config.yaml
n_experts: 16
experts_per_token: 3
d_expert: 160
activation: "squared_relu"
router_noise: 0.05
lr_router: 0.000958
vocab_size: 30941
norm: "rmsnorm"
tie_embeddings: "early"
lr: 0.003
batch_tokens: 65536
Below are experts of layer 7 (counted from 0) of a mixture-of-experts language model. Rows are named down (a neuron's output weights, with its number) and show model dimensions 288-335. Each number is 128 + 32 x the weight over its row's rms, rounded and kept within 0 to 255. Numbers have three digits each.
Before each expert's rows: "comes before" lists some tokens at least twice as common just after its tokens as in all text. This comes from a sample of Wikipedia text that the model never trained on. Tokens count by the router's weight.

# expert 11
comes before: "\n\n", " The", " He", "The", " In ", " This"
down0:138144160116132168095168129140132108146181159158087074118079156120156073125128134142141168106113129134122197123117062167155135090164119154130142
down1:146135157152164181128155173174184124147082090071093105141150167138140151159102177149170123135126162107098162187149138114079184079129141119103066
down2:085103118126081199132125144076148136154102111097104142124130123027082104173134134148150136090067117102147127156145132069141156080129113165140201
down3:151147071118095089178120100127114125139120149117100125120170149207074126129136139193216077053174086115112166165113169135169132070133124074152137
down4:138108108128112105104115166163130159125140128108111121139138089116102117124131199168097088212175157116135144138204104105187122158155136141161139
down5:108157178111096105075143139169126134096104173161115183105136152034187105151132141132104117164110117122171128148147075130159102149137140054132127
down6:155103111187149157176185096074148168158045167118136115135118116096150105117135162096151137049105112147147123210124144109131079120128155157106087
down7:154147123163059137147116093115136141139083130113147103149093164082113151121163142140135114097211100145128167158149114104191128090147151152181215
down8:174192161108069118181117142166110122096143081128131094097084115151124151099080115088106077148202159122153160140165150149104168141110149125155170
down9:141181112142149167085145124170130110104116149087154189129120175106151126152148117118119102129119138127168112133103104166127160125071147215162124
down10:134091145173171110138109122129131160104206155163182138111105108078139158083132090173122177128147142112129128168122099103084105116075140172124093
down11:186110162119188153101104106201130173141094149143092172130144121124173111109136153168102152119169104116121145128141062060109055098143182129149180
down12:177132147186099116077147153091100144067129169108107144182125078120110149152128123172164133147104115109100162109167092183082081119102173118085133
down13:127055148111152093134113148123113143165106100149147119112160168125118112167183102138149136158141083139122131057151154148082103048149164169101027
down14:164172127114182160184170115188122223128133081145133161150151174146140097069100128139161078120111088063167136137136155111126139145127106097111134
down15:115138178152110163196137131125156135181096122103145144108122125148108180130162085159111091113174157098088162157121130119089158107104160177138122
down16:120127066146165187123132154168129107099142140118123179121114126119122152155131128146128168081078049123161163142112083127121077092149164141120087
down17:178097099100139107069127118138079114085136144132179128139081098154169091165164149106097189062098194105145136156137187162132127121127130156205166
down18:093146131082181120155097150117136139169108166117128126125059144134157084149169128126137110128138124131139144159128123124097100119121124191159170
down19:097124064118118125171158130111109108144140172084146076115127095134074105182147147118130145059166116183160165159170158130154177122145153125144148
down20:126115215106124116100154087123078134125126132136119152090163094125107095137123051157136100112131137134083092114181125164091105164140105120135143
down21:121147100078064149130118137102099095084112182060130093093090106108126138113096119137123142115125144121141113157185117165164137121122155164143139
down22:143114143211151124174095092090143132077087104100101156108136120127070090188152107086095087123161142099168114078098152132139119140117153128140119
down23:091120110176173125124156132154152167142149103127126123078225095123145100142158171146149112120174184125090108120086183179126105081132170150156123
down24:135111139120163122204144140104082102102163164133147072068130144141165113146129078060177152113172153131139165119083080118105167050111143142170131
down25:134137088119131107111100053150132164149128128129116144105160186129112168127190151112151109085111104133124149102144121114125139089128125200132128
down26:124128174130111097165089095126088120125123175156140149094085131168171156100193093147098152120083095255159137038084134156082133094101115135071109
down27:119128185127143092142127084102128163154088142157147186110144124140171119166234128123165198118143162178111148150187069120128124110154173175182114
down28:144156177190090157142132110105158123066127178106119151104123081132105114141178131168097140164090141174151164159083107145137212118145158164120170
down29:134119112133115151091119136128190152060132123141080123166128142118120150094120118124086147169138065120122146152083095120110123093077169139140116
down30:154062124136107173120090109139117180153100094080141125116098149100104111093113050106100079159084098201112176120106154147137161106117111162097149
down31:159166147138169135076125186120062123095149183175130129086133203151180161124083112058148128135072193094097109115148134192132136110153145151131125
down32:159111148117187142116137129153170131174114098094202128099097130102130147165071148085134086154123123070097103136157184115113128117109127138127110
down33:096098075098097095134131083105052137133180200125113118150176175141093156106147157170149142116084125123111126212097130158131123143115127153096109
down34:124113166186113132174136154140143081123132133117062073140101094077089140086044142152104107128113173129155137126131167112113182133167089112092142
down35:036165135126128118094156109153142121152078128102095116147095117195126167110113139121096178168100148128094102104156115174100111123094133114156125
down36:084131094148175158174192106163107116182151146116120119124124084123124126089142128132084157172117129158152116174106210145115136089142108107105147
down37:148144107115092159107189154183127127135124111142141100100152100076102091106055083178130077117124109094118078141152081100089159137081138067137143
down38:145105154224131115128149138120160084145154084152122101093085124101135105074044142132156145130139102165139107164167172123173107201140120166153098
down39:091194146103151194127111157134154110096120110118154118169091156057115150060121126166193145142140150050136172095046171114160156157121136106112171
down40:073113141131142145136104119138163132160159144114155140100148135128101140147169120145131082160141154097123053130129100157139158129127082152094183
down41:046083082148073167132155111080086151165141156061139093132162150179145233046061137102131180106174112176146111096121131074053123080051172157147156
down42:116189118119178144134158180143097111114098138130143164083100091144107138042059118047157180091111139174147159106179120164143104125099140166158076
down43:112159150122098156106140108085083125072137158163100178124144135116150118137205156124163140114174130142167090098118116083114147158101153148162215
down44:150175179082103115156134202136147111120122115135165097112132158122102150153069102126136137183092125159168127081145126138107144136156085097101061
down45:165179137096110091131142123166084118104152094127090159125123108073181162132048108153103197079119106152099121102166124100068094110159121105134105
down46:136148148102139125134124137128158125143194181143137117132118149122138113136199090116139141094089147044111113147076174138133158078150132159134101
down47:200136090080158118166142114134208114142095132118111155149095148168146074161131156141103147130122163178130097068146114147130109101164101164107133
down48:174112032143152109160163136200100117143060114053105139152196087115150092157174132060129184098091182171105148075152151145156126157105089114149127
down49:141146113142134102184166153105122137159077142148099116120089159110184123146094169074125091139183142110139136125114065127104203126116096111112131
down50:172081104110108128105128097096127118160155174153143116096102152102076083172122131149131110144173102104220102092170085096108064138105123055075179
down51:133107139137206160061097136137160144093125206152121113128122093108076122123137129083145116199063129154129160114047184126092156170097110132094118
down52:129133160136132165118095091118118077128064163087107129135158085169133192061137065134141121106162091107147149092161117140207129140114094105076126
down53:061136171118144127098194105143106120141098184093051133159095085155206086134145108133101139074129137119116138127178114129102165059156100178076121
down54:064073149124080095134140145128136149094092144120114124136125175129143162127159102161132153158128122117088147084133096113128132073123094113148116
down55:124143152086136160156149141097148068103105142125094137172034177056159121085128165096140089173062152147148097142111161121192093072097152076095111
down56:136151211166102195165153138124150146166114097083129115126174183128151111133117224094082119141107173066138119217061138123155149114099196162136129
down57:039168100111176122121126125198137057125114112131089148176148100209169109167192167111133146131133137161129124144138103152143099116153102195122144
down58:181099169145124129128122125165146086110083115185111170113158183124097072149196152144169115134123041097127125154091127129150100162101147149149147
down59:118147169136141108125128104093125171110161106125149115039095114220074093186154118125113112117121138085119126107114106162152066186169111134121166
down60:096129124078173105160128063149101160195111106167133167145191121148199112183137137104133144126127076135076142070168086139120148091059123133181147
down61:157050126096203097134183134107052122115159150142161090120119099073119126109112144159131182130119087092154170142060163197077113184138050175130137
down62:098131121146119143103120082151136139078103122175151149156132083170102137081070141090158122085119131135125129130137088127096147076161148117081086
down63:170128184098147113121153117160089108114171150149161122076111130172132095100135080103153118153152126030147094127106149095054127159097151150148117
down64:125095069067166148087101129099144147192080114204161173130102146123063131097161168144125102084133098091129125094141173146112148096124171227166154
down65:085148128131101130143112171113065088137115122146083176122135125073147142105151144157146086080133139107186134116122123162141059183191108156126126
down66:111091172112146107182165168139136111136082108154177098127122128147153084108079123101159142187102162177115158098157143149163066172142106083141139
down67:077164088179113047096171210071158143178173099161088119171201135174148072131127155112147141119055127135078114122182053145155071143084106139127088
down68:125115137150103154156126096143112139134152116057056121154190083117138100073186109054112115175173092212106189114098104109157153173121141127103129
down69:104090173149105159169114137099160113114108123191118149102103148104131149186178167182101118143153138144103108147133111128111100113155101166093100
down70:159121157170161055153107166138165150140121096168082071141105161145112165097127120178119128127165097146083105149197098067160147127111133093100074
down71:123110113184079168141097136128112130111143142094059109087075127125067149067146141166111137107096108101135120100110123116080119121083169102085117
down72:100115111148133179114129124172121171103148165120141170139107149127163046126107093101194086077081148133121068088149090084110148145153099094132118
down73:168111174053183195167149122070119088139165095179103093117128163161086103140110171155168176191159123125099135087097122161071174082114103155155133
down74:111097159113102148132169133161161084070099087118098114158127098157131106064086107112115197117179138107136101152141144160163077151120148170139139
down75:115136138148107076120128164110098162172169120168132097122142101098125111134128107152092107160110208183184146079154174187081199131126126017092173
down76:156111126157096113169172171149133120128121100135103155159150088118080143165141099097150159144170122132132158163209151110103129114081103077126079
down77:087141138125102128107123129160076053126133046111130131096151178130092082112062159105166121120160077124134103195119107100136118084138167123113093
down78:158169129137081111093112134148099121192094136110124122134148098100146097086122122150124173098127097041055122045074152144166133137147115177109069
down79:151159113148114135137083155148073180130078129128095115143105125145136162083175106219177109160188149066107123136122137110156119210210070138139185
down80:136076139108129107113082124125081125165142162130102167138094133173112177138168102146101118158140136137107180138102170123160151136212106161175100
down81:165093095147138107159118120095154068112088119089136127111150155092128110131120118111132175025180075180105086117154088110185094080142130106164092
down82:123171041085129110103086109131172116154156151146123109154147163132160158151137136122078123125200163150108114160156106127160181182078132144112153
down83:113157098099160160112126128139149087093120097137089178182115154052095140186100110137095117126121185148118128129147122102111126123163131116109116
down84:164143067168068074128074113121158165118113088096128165124087115109139098141087104073075102146114156123130098176127124168106108104165135088119131
down85:136137128106129088088161026137113143147133127097156122100140125047145146122122132188081164167179118184112104123155082149082133116115148160157185

# expert 8
comes before: "\n", "| ", "|", "-", "- ", "|  |"
down0:095174185135080153123123156078163128081076110148162117128160126157090149082143138158169172111150139080148165162120115174131119083146192105081112
down1:138197085134146094094075155063093184143131150146089157155092084143131168088074138146140139112227122187125082091087155195155147143170147134100113
down2:073128156136144116166123079141150081118131147105101113154142083131097124061153112062173118151116111090133122088109136145136123112152135121140172
down3:130202101134154103090169116125092144124090149113128205128158102115125146082172187076191123108105126110181146098121143089087105132137156079091128
down4:125197102144102222156171091138115152053211124138136184112124145092112138123125128167171170178085153111146141167156154156143110127151122123195098
down5:111076115137126112156153125129115138121054124144131078176118101119157144101186124072202084130102074156086098130109139086128176103124094179114101
down6:185174064130093120103118145117108154152136134066110152129091118125130162161121171092144037098117133147075077190151084103130161101065118142122109
down7:157087121105109098131127140134159126182169096124140099098113140097143116136163153155119079112107127110171147099132152191188108141190119119121136
down8:112077166078113140165082097122115136182181131183151126097096149073140128160092126120129136145098112135167140097110101097070174164140088123129158
down9:175078109152107100116121188162082126100153179154065119151102085174166143138197137099114172138156121180070072125119095108142146104071147149122132
down10:111191110100146156126178108151073109110131155163074125115129087129102169081118116137171080118126117164128120087057098131204084130117101189140112
down11:146156074140177134161162136093136123109104141085143146133114079192172113127074164163091167095162176107125090106042192140085075149113141120111080
down12:113164131209149128129082134157177141141126123110046104067159131134099122144110170124116168193081108172088108141155129181124113102100137111096177
down13:131085113095123160137158184102075101130062170069080095123169163162152090154098099128138104197144137198096140205142119056163156126139169124123110
down14:143144167114169084104140099144119123123146111115141158152128131099080076146168082167195165170150144144167083103121118128152117120101099118116126
down15:162062114127109077129115094120160094168165108131150090096036149140179076109100138096172169149087113105151112167103073146053102125134119155101123
down16:142128142145189101104120179148092126121180115161099091126063164115070158023124101085125106108124138080152106098162095125144140099109185144120129
down17:104123129139137103061144148163117117175128096123177134134104115110122090149112130153154177142131103141158145139147090106165151171191085119141120
down18:097084163167085085122153105119125114180139134117107129099173117093129127086149105144168086120157145131168122180141139125146163126109117082130124
down19:134193125126133073130120141081162127144085115192116082142100095146133132147132147115126142103143073108131169151080131106177095155147108071122154
down20:175153135111067108149112128147135198133175087089132169127054147140129124176178096123141098191046163105078140105140096148124179149125144148118134
down21:123149104159137149124206161125113120090072104117160178134170131130167076128167099119116121114166099146104123064132070110150054168123155138153132
down22:120145104148126143140083117111130084165116151104075168097134095080164167111137162093167171114092143162108153148113135145095102121121148153145147
down23:177162176148152083153128162126097185054061138140132148119142106090082059193147091136163146134146142153118149141125128064108096184134110138137127
down24:116072146136069053131182095176086095099159126120179215106181137096150190140172124101139156087126172112134124107162137128132140115155126138129158
down25:163138181137124165150106154121125128101158086141082117080128117118029125154120119080111152105114135145079103158132130122145119095175158113130114
down26:098148092074123089152173147152107155098067168159128200148106121156165079069144160171111091149113134139107193082117134121121192181155111091081138
down27:135100107112176186129085140122102139102187172101163166212189139146062184102145101153118123100108108118103136139106130115105138098169123115119145
down28:144164175170162131117162140140072101075142145084105055156131103057144141147108103130104083171133166128089074116134058153082197063138149150181150
down29:087131098140092074100161128123082084069109090166164163213139138149137110155127191097158107076180092122126167090142143116166104155120104150040079
down30:150196109096147159133179171148177023136171150122135103155133093076107119141126124119130119088117136126128123111130170122129188048139080096154120
down31:098153110137104091128118130114130139066106174132104126101175137118094127139155150102149102155154113153101116102146100141140102107155126203079110
down32:028172156091093130157131145134091092170162193141142120157134075121118102141127137139095124124167122085098143147093132107109061122112115101111142
down33:082125144138148165137067133126074087090106153132138145054173176183105125096109069142090151116088153097140128154122108114161114155144169169175163
down34:148150100107153122143153093096187155177118155150134140170146120137190097086109134130119057095141117141150146094124096111181145087202124145111115
down35:098088057174156138140165098148140115130105138141146157107142129174054115104091127121127127101046163099129120105081142169114112116145122082132169
down36:148144143156177165051163138095129136120110137125158193075150167159073129177121144140171163080159204134194190142151088111127069125146115088109162
down37:181096182112194115102167120103111130129123157127073165187159120117104166102163094098161102090091161122127136124104125132142158140098116149187173
down38:115068131122172158167098148090114207101121131157095171114125155107084124118178153134146090156130095075163205156115160126130150150112069124094161
down39:138212169117134124127117127121075078097115113168088194072105119131160119155092095158118097134160124133144134141127071135109107150136088122210172
down40:174111065145114126107164096128156139154157105140128170186130145116127154126093096141182103133143083145173127134133114133127109106142142107122116
down41:144119112097164105086163129103188112124144121098094050148143171095160113099059148131111114136109183078114161165094176143126171176080163143142148
down42:083145130207168185148131120173199107137133128094114179061117037149103122139163142117109197099131099117169124136187127140110150150062126171135060
down43:175114142146131148162071143099104105096120146099146138155108083064036085201107144149097131077111071104155129159135147118116067095135181150135118
down44:173082106085126153128157141124141110082208152185175108125132117142146115181101136165141079151126146143139143134156152136141165049135146152110112
down45:142146144120129157104132103087093101064126126152117084133170153094204043119061146097152096125145152082108189127054118140141069115145133121149166
down46:114113110126084175147090128114175151110088114104159133126120092140099143112143078108153104149158133107193130119094103083149113147126176149129133
down47:108103092160203119132138133102123182155110133167082128125094148137093114142138099104122144092055120167135090101134183154104078078087095141105156
down48:147143102108141130106115130142127049101071116108111107112065100102166081138208169130097121028181094156199154113115090112140087153102125146173148
down49:156099119133157112125120101129158114129143094114156137136153136090150161096116102098154127131110103150136181095094080111157069136163088122215115
down50:140081073086134160196165111129112147173121166079099116103107183123154124166111161155122132190073114057135119092066115099159130143070137029107099
down51:153090142124129100155132108133145062184117152101146150132110077144128128156151092168078104108165142091094138155127131215118079107119115120157100
down52:109163160075137163108156113164133072192190128132095167138149162166153157130084116119150178116106123120108132117109181118163076064088093100132093
down53:165100134156151175135162128092159148151162108138096125097116129096087119163122159142120146108093179127111129118111103184131142142114152125071200
down54:110132143126182097161106126044147171110188124135157154104174130172126134110160113090104149117198155158178180154126120127124167179131103122122172
down55:095076093199150154145129114129135122119102104163056096098098100166125196125102105110120170179080102078109155144142121196087131106115131143113130
down56:134077109146091140142116126181133128063114120121107133110084105106137142175062105142137168121104148111149134173119052173137134141118046113050117
down57:150069132124125143129035066115117132138067116147112109048120059085165141127158076103149178108181156167093078137102161100144130086150116189129118
down58:099089121121086140119097136123141176174147115142142106131157141160115150177081153083137130163219100127099136144163154085128090141081094102170084
down59:083181122183097095098108107120148130172214106138138127109138103140132129129147111136130099128146160148122129133110168137143176117157146128152132
down60:163136092144152143144117114081130088133098152134168117145137123146137162178102104112097086129044111155188176165127150153147167133114137135215175
down61:170102130131119145116130109131078148108117110104121112130105112094109128101134173102104115141125092159130084136130142157112092085149154180102227
down62:094164113140093109140144122092154115144186090155130140158125163052129161124112128110141077167191138177124148179143153105180171148157116182136133
down63:120111144095108092148137113128133125112180136108137141114098135112112155155138119135142119166079173107102128120128106096119090124085112150149088
down64:084149121153138157098163107154110103084129114139118117157130157071176172110096110087143122161146174108134128171076159120122167141110176032119098
down65:089179140065118123159141122087099122095136172112134071149114135180141163150124089068136138122121073118081141106138146112132088125098132153135087
down66:147149103086054062165165122143113121098104175141086060170182113106103083190096150062162178107119153157139147096179063124163166109065135089122087
down67:144125135144116163197157135129101158127145112117173102115095113136106149145144124149120116099125114125148183189131127194161174116123172148142162
down68:114125157196190155125121155147172101163111140186044107156095080098155117108141099128128135085130148129123183093126157174076128100144112155090146
down69:115148130132125170104135131102120112068133146131090052134095177112104157147115118103159071124134126098117116135167152100173130145129129148163117
down70:080119134109080078100144075147128099089147159114102126117062175120112106117136124183195131125162102108159152176142041150154094128156149170088177
down71:113150155127061093173139093070133108140100139105170127153177071162174131152155105096129180105097078112172094108094114108099140145054101147154135
down72:110149116117077127105095126081139141168159070112164099187138110123117185120081128138107218113127109082091115156077138115117114106095155099151125
down73:072111106139201147133116138106132122123214151154129160103132148118122191070076130071147094147161115147140103163167082156138175151097051085168111
down74:181135107114065118109129153130081073120115049131111113067164143144139141156169150152112142122135112088074093120157114110184160126146165152104131
down75:093120138162111160163122179131131122172177099130098149102142116141108140128137117113161168156152113135130152130149105136105175151085106095105161
down76:118082128126139142191137087134102069106156146136088118100115129156119150158184126101108129152102121095093146171133127117158099108118106125137126
down77:134112152167142107177162070097128086087165129126116130092088203118083158159147127164110150093100088062094121109078101159180093160128062131121148
down78:155132152136109078110168134081087096118173070113125090149057155148083164146146108157087101115104128159091111121127156072133099147107095181124129
down79:159163141177111105131122155115118145137167124142145133152153084153137105150127149147113130095090083141123099136165075145113180103112097172176126
down80:141077150165123135158135102150118121093156091080124083100126119103113116115113096100130157143097152110105112115118154092192116127160129041161176
down81:153155130136142110149150139130167196155139151094161164160156121097173123102117204157161102091134160150084128109097183193082142139093128143108154
down82:142116202138161096142122130074083126114114158142073140143173078070090125084180110087168126181137193118173169164118134099151136128139149145135136
down83:095173136143117145162057128133165163118070129161139113136140133105144166107103163120118146175078180106071080132135190137100127160098102139141183
down84:082193096172149176124182110154166158097147137129121120124060124106143094130116104154098151124175135159145118106105045113155074068160127139109145
down85:126126059113109075131108091094134149191111093164142082151144143150061108125143163118106150124151148177077058124105131073163135102098060102153052

# expert 4
comes before: "1", "2", "3", "0", "4", "5"
down0:167106129093058090138093139129151079165114132155158169128094126079117140145069111110132123100097123087141090096117111127155174131159118151195111
down1:114099139122151116118093113072120135086157113068136106154121074073121105146172135048127087116079101132085089126122114117156086093115137113142201
down2:157121130095175165117076133096089098158087116164142124108167172133124121154255103134097098105072086097112095076124095131158154130117137122159113
down3:135135133143122070098115136141114138078135114181109134119097107161136170106166152140126097148142117164172086112096159128128092130137109134212099
down4:121151133112221193124129102110122143099173164062150141081125130063180116171108133143183082139113166132165091064144090103121177134172084108094170
down5:115142104100116167133079145081138113115131126179138155150099072134086132099107126195133137139154095119087139148167147181168170124156056113092086
down6:149117158142107124159130197141090075066125137149066194109144138168143112185165104163126134089147119076173147128169164108142172128131101155179146
down7:096128148163150113151156125088109129141137146120137091115177094116108149128097124122079119153106130143118150119125140107111094068042134117118134
down8:133069172156113166160095151125120146196152159141113117113068140162155128082082154153159175127083124141118137125153130141132144145080134125045117
down9:132105120129132119127079126147107152124173212115175076100105135110089101156156146107148117064119133107181139158134121104144130114168103155123109
down10:102117148122075116189122112137136126111167160145133144158089140087180143102111112161107174144200090089182128154112118115188142145103148082154137
down11:181088130127110103118140136178140138154155161158091110168093103141136132160184135148151159176160079106128126150090124072139119157156020157118073
down12:153107203147153065152152107160146150108150107177168143100166178149167102144149084133088205173107121112165175131174136109095137122109130125129083
down13:059128086140053112096133145143090124090094102185125152063102172136151070149133126169134137111150084170159160185066094111156108153092102153137150
down14:103063145135154180061063068094148133115116176090124115197146167123147147157154139174178073121126194199127118089144152102030109107157097118054112
down15:111146108136198118101093177178111128116119118115103112170194100168147151101086070131113131154094182105145127087099106188105160114148121123104149
down16:200079143172071085238106095067151115088068107113155132096175099073098116147151161133121138207169088152113131116093109044179112182109156074188117
down17:165135119166173067154173087113136124108104129160136133149105140154121123133138123145176132080124108148088141091116156192161136107139152152086057
down18:072124126170174116152115141138145103117145151126123107134184106130123163141117091140127109104108066134155132131109172125153168141107074217093132
down19:150151148136152120086108126094148127163132124179081086170127129114130171123101107090123082188114087080123108161115178168141148146168150166120119
down20:093111142158095106079091141122098174201114129153149138051155120102116125071136075121125123111118118110121115178133098082136142083142155169158091
down21:137068124122124137161113130154178111118131110119109118092156122127183118190099149157132144082104128110131161078015182096105139086066141135156147
down22:073108105119120119165135139138050174176111151110122171124117217083114097177165190120086155141163109160065098156117100103107110174171108142148084
down23:111107152154101068165100125127078091161160145119115074204131100114119100117102157115118140101079180125172146143123154094072102070108132140147158
down24:124109094134166164104119155134036071110177148134160141164121143068151061123063126119086129177147094102150121107144116175104150154065068160121176
down25:080138091129110085145117114137178140149142109069110121088162140156132130127134183056161130073156173141091107141133124127093127104117126160154097
down26:113114140095132140115153093155121156168120096162077147101107185162101083104138158115150094121148088109168149123096136128183147152109160108078145
down27:123112097140125109153120127092075166143201125161131100158096094149090120113068127145073130148120109177193075115101124106093146155131121111129140
down28:143124130122169165142077143140112106175107093180116148110113128146046128132147112134202152101208156092142095118155149148131080085145096105130127
down29:105050126158121151145154090117103102152121109069163191197096126085092154167120112115136133129140178124108136074067103126193133117093094110144134
down30:104128108103071145074149113154182136128138106108069137143111117104115087166094146113084071128149161117155138098092135198137173118124076134094119
down31:098168157158145128143133148134168130125121151174129119124142117131117112160124152160127125196164111112177103072128053197151085105148170128120151
down32:156144181135075117104132159101105120112190141115113149126104108078136140097117114150098105153155129120153172125133188152159062139137176158154116
down33:168130149143189107131100085189119156118086143117177069101202111142134139176165079118108141170104117150104206088136115096195095136113120104111145
down34:071082154142145146099088138142203116118184154099155114126096110093157127078144121127144120123076108136179128173129125153130151116107154141081156
down35:120155143145061082153179128138138147098122159150082113073155133181150147097138141091157119120135095149099090141122145111097141134109110139125092
down36:103101087152194148147158142112072115089055111096067083136179056114043146097181153128177122102073105161136082102114143122083172122098076170118104
down37:095128112089082129123149116153124102114080165147144169176122126133058142102082176112153140163152189115116117125117145184100101150150083095147124
down38:140142094170061190149190096161125085159171135161094137186094116189132100145088144119102161106166083065096138166134142129187134066111116129085152
down39:118159157135102186181113180134150105157109112161104112143123131148171092113080132159175154181149117062101109109066178206133120108125101173141117
down40:133117139156145164117158135110086061075078139095140108214101129189067154143109132101144157113115098175135193087200142103097167107134104133138149
down41:103104132174118175150153136138113096178090115138109183150134096181185084139163124097129160141139117158197094136123103160103106165070201140104183
down42:155117112067169106136094168114148183136119134171086201109103127086068104158146132180109105109107107143153136142143130124119126147109126124158117
down43:101099161111158098136157141140195140120103108116136140128133146111094113112121084171113065139175158081179121129085160105122117023096126071091106
down44:116187110161109115131148192113096163151143136100100120137132217103094137165147123063076174113178109093058148144128125141115097190111119137178146
down45:141130132110107137102113096153105146142129196121123205132077071147198135116190091175103102093176180082162095119069157112122086200143107150130093
down46:107102140175127117167081153152171131090112101184117157149141143056127097118140117139128095117154140165141117120128119153098099148130176154108110
down47:124125087148171119194150179115126152137118132104155108141127109147142166065137102126234095140131154176129141190129143172130139142170128113081198
down48:113094160101128160162140119075131148176120179132163144137129162121078163121079132102152194121133135128109154094160112136111099097155173156113077
down49:158100132150142108130089152107128134120119112127140119135100081158103151131092205073134148166065186140118127160109115086151122130091109107121125
down50:154084132085062106129201154068084121126099150156124149191122175111153140144170123138109112126177059113083149138114114131151120131142118144082087
down51:154093090143096111088073138124140084127083160066107097071111182101104150119131148086114105131078056124146146179098117087158145145105164150119162
down52:129132122140141102143097134073143057079097115145131076130176119100146158065104098095144072120096173139096154113121105047115163074125087144174063
down53:168165103117218134170152126084113152129171168121102096140173133118135081101133124131131061133146145151108150124081123099136139111180137130118122
down54:175167116105175115108110119098162128155179102146123194110154144163071109090156140114148156100061083083176101117111134093084123172154155132149123
down55:211135148147077154113167131150103111114046182148085060114119108106116128151136087123169153127147097168137159101172129151153178165124134143159166
down56:095141176151108226164108126120094118104147125118122168179089094156126168097149146111132174148160152169118124130153192187149059159127170091100109
down57:132073144154125177073128165145116136115104110179139161147137119143168110132125151211175158203126092111200094172110076090163171078147149123186140
down58:044167061108094162185192141134073098114183149201117102127122117137156149130113098087096142034098148053114106123138168214144166122125097151123184
down59:091144086141117156087042168180108131129172134051172121157145201083185096129123134087137129146137100104099142145127144113120166056137166123126144
down60:174112116092115028105174110083099131100155130122154137124148077094191130139124060130159147128202151150084181137150105107104084127133112135090106
down61:130148135167095097147117114107149123083166084120107123084089092119105089104151109175146156171136073109168114051125153163121174145095100123218090
down62:098125065184111124134123084110142095157124110109101153130104136123102156174159216133139175172090128149143071122145165141106144149074109173116153
down63:132128144152117141171189098111130138122108144124099182104108125170162204104132095121136105092127158114132127143152150092144108117120084155172110
down64:180109145143140137154151146119076126125064087158094102101144129121161134074160158073106126116160106136135146223105123152168106137094125178098104
down65:109077083120159137126126122102154074091113123130140069174144080159088146132127136124152116153084107153117137111099129128183112126152125124127172
down66:119134100143063161154155049125137136154144092139077113142192131136154101092100097099130138169153101118183110156143120115095113067126124103063112
down67:132162092182142122146131157127197175102150156108177112074180137144121132145155149114137106075090163168139124150188117135108094097151173117121163
down68:138135129144126138081183124150128128104165136168158141141150147150170160156093146168107193149151134111120149136088165105139085136133159109117057
down69:107118141070086186154155098109208093151120093108154154080105144045152088149082111122137152109165134127168189076146139082082107181098096098126119
down70:132101104140140177095147207134102132136083094095156225179129121109154098176119102168168153129188139168154125049111128190084099101149157152162143
down71:117136103119120130161125155185206077138132057134142119117147156084166133096115140116186084166107143137121182234149123088129129128082118074095151
down72:155125146105160061153115105145059076066131108153114169055176151100156051190180109127172053116151137121168114113061099125072165122100095195204150
down73:112157104149121123118109076163082106082082146124095134151090098158145191175146135137131099118172150128115147114119109120122128133110206140174140
down74:087141088107128094118153030116126161161115175125152128123089113145066069127164141158164115194087098154104165188159105176111181084098185119112137
down75:140122128132173158070081123210168078110081090122110135186150077142188146151124157104137076136130162090163164102125155146111129137127128114085071
down76:135117161069122133121101121103196128092173107137165161170103127052133139145138131147124157131110101156081125142105119141112174120138114173140122
down77:164138136117104158128144102106133089081091107167103156133131094142123080161172130112089171094138153136139143089156096151154139083168106114137094
down78:135133107097145137156144170112106099144089148186120167125137195161098112133129128138086130152134181058074090145151129187168160091148137133123104
down79:120113191134073169089140145157096097057118074186149152073129114175134124061081122159074135148130111115170143118149070150148085191153131123156137
down80:085165147117193133087155124108085152094122097143089180159118137104113134147164166114136138111173111092103115156157071085117170140136135128074079
down81:099132090095068081099099119125086174065122195179148123081097077137143102108190122102128092128124139136171080116170170105095227128153122122086115
down82:187132092115144073179196117105116097107077095117139133105097103116114111131147139129112131115100069101174137104099102103126144047188168131158129
down83:133112088105112097173173121170130116155059143092099157135126092107109179120165111078126125125140117121085138138122031033093089097124122139145121
down84:131127110175109131117129183140140137111129146094159164144161100215086098112116150108126169106048135089173123164172128123125134128127053158090102
down85:102081119176163104147141144112199107119107150136142110125128093113140075120099103154107103057101101161176134125144147146140131097156101094140124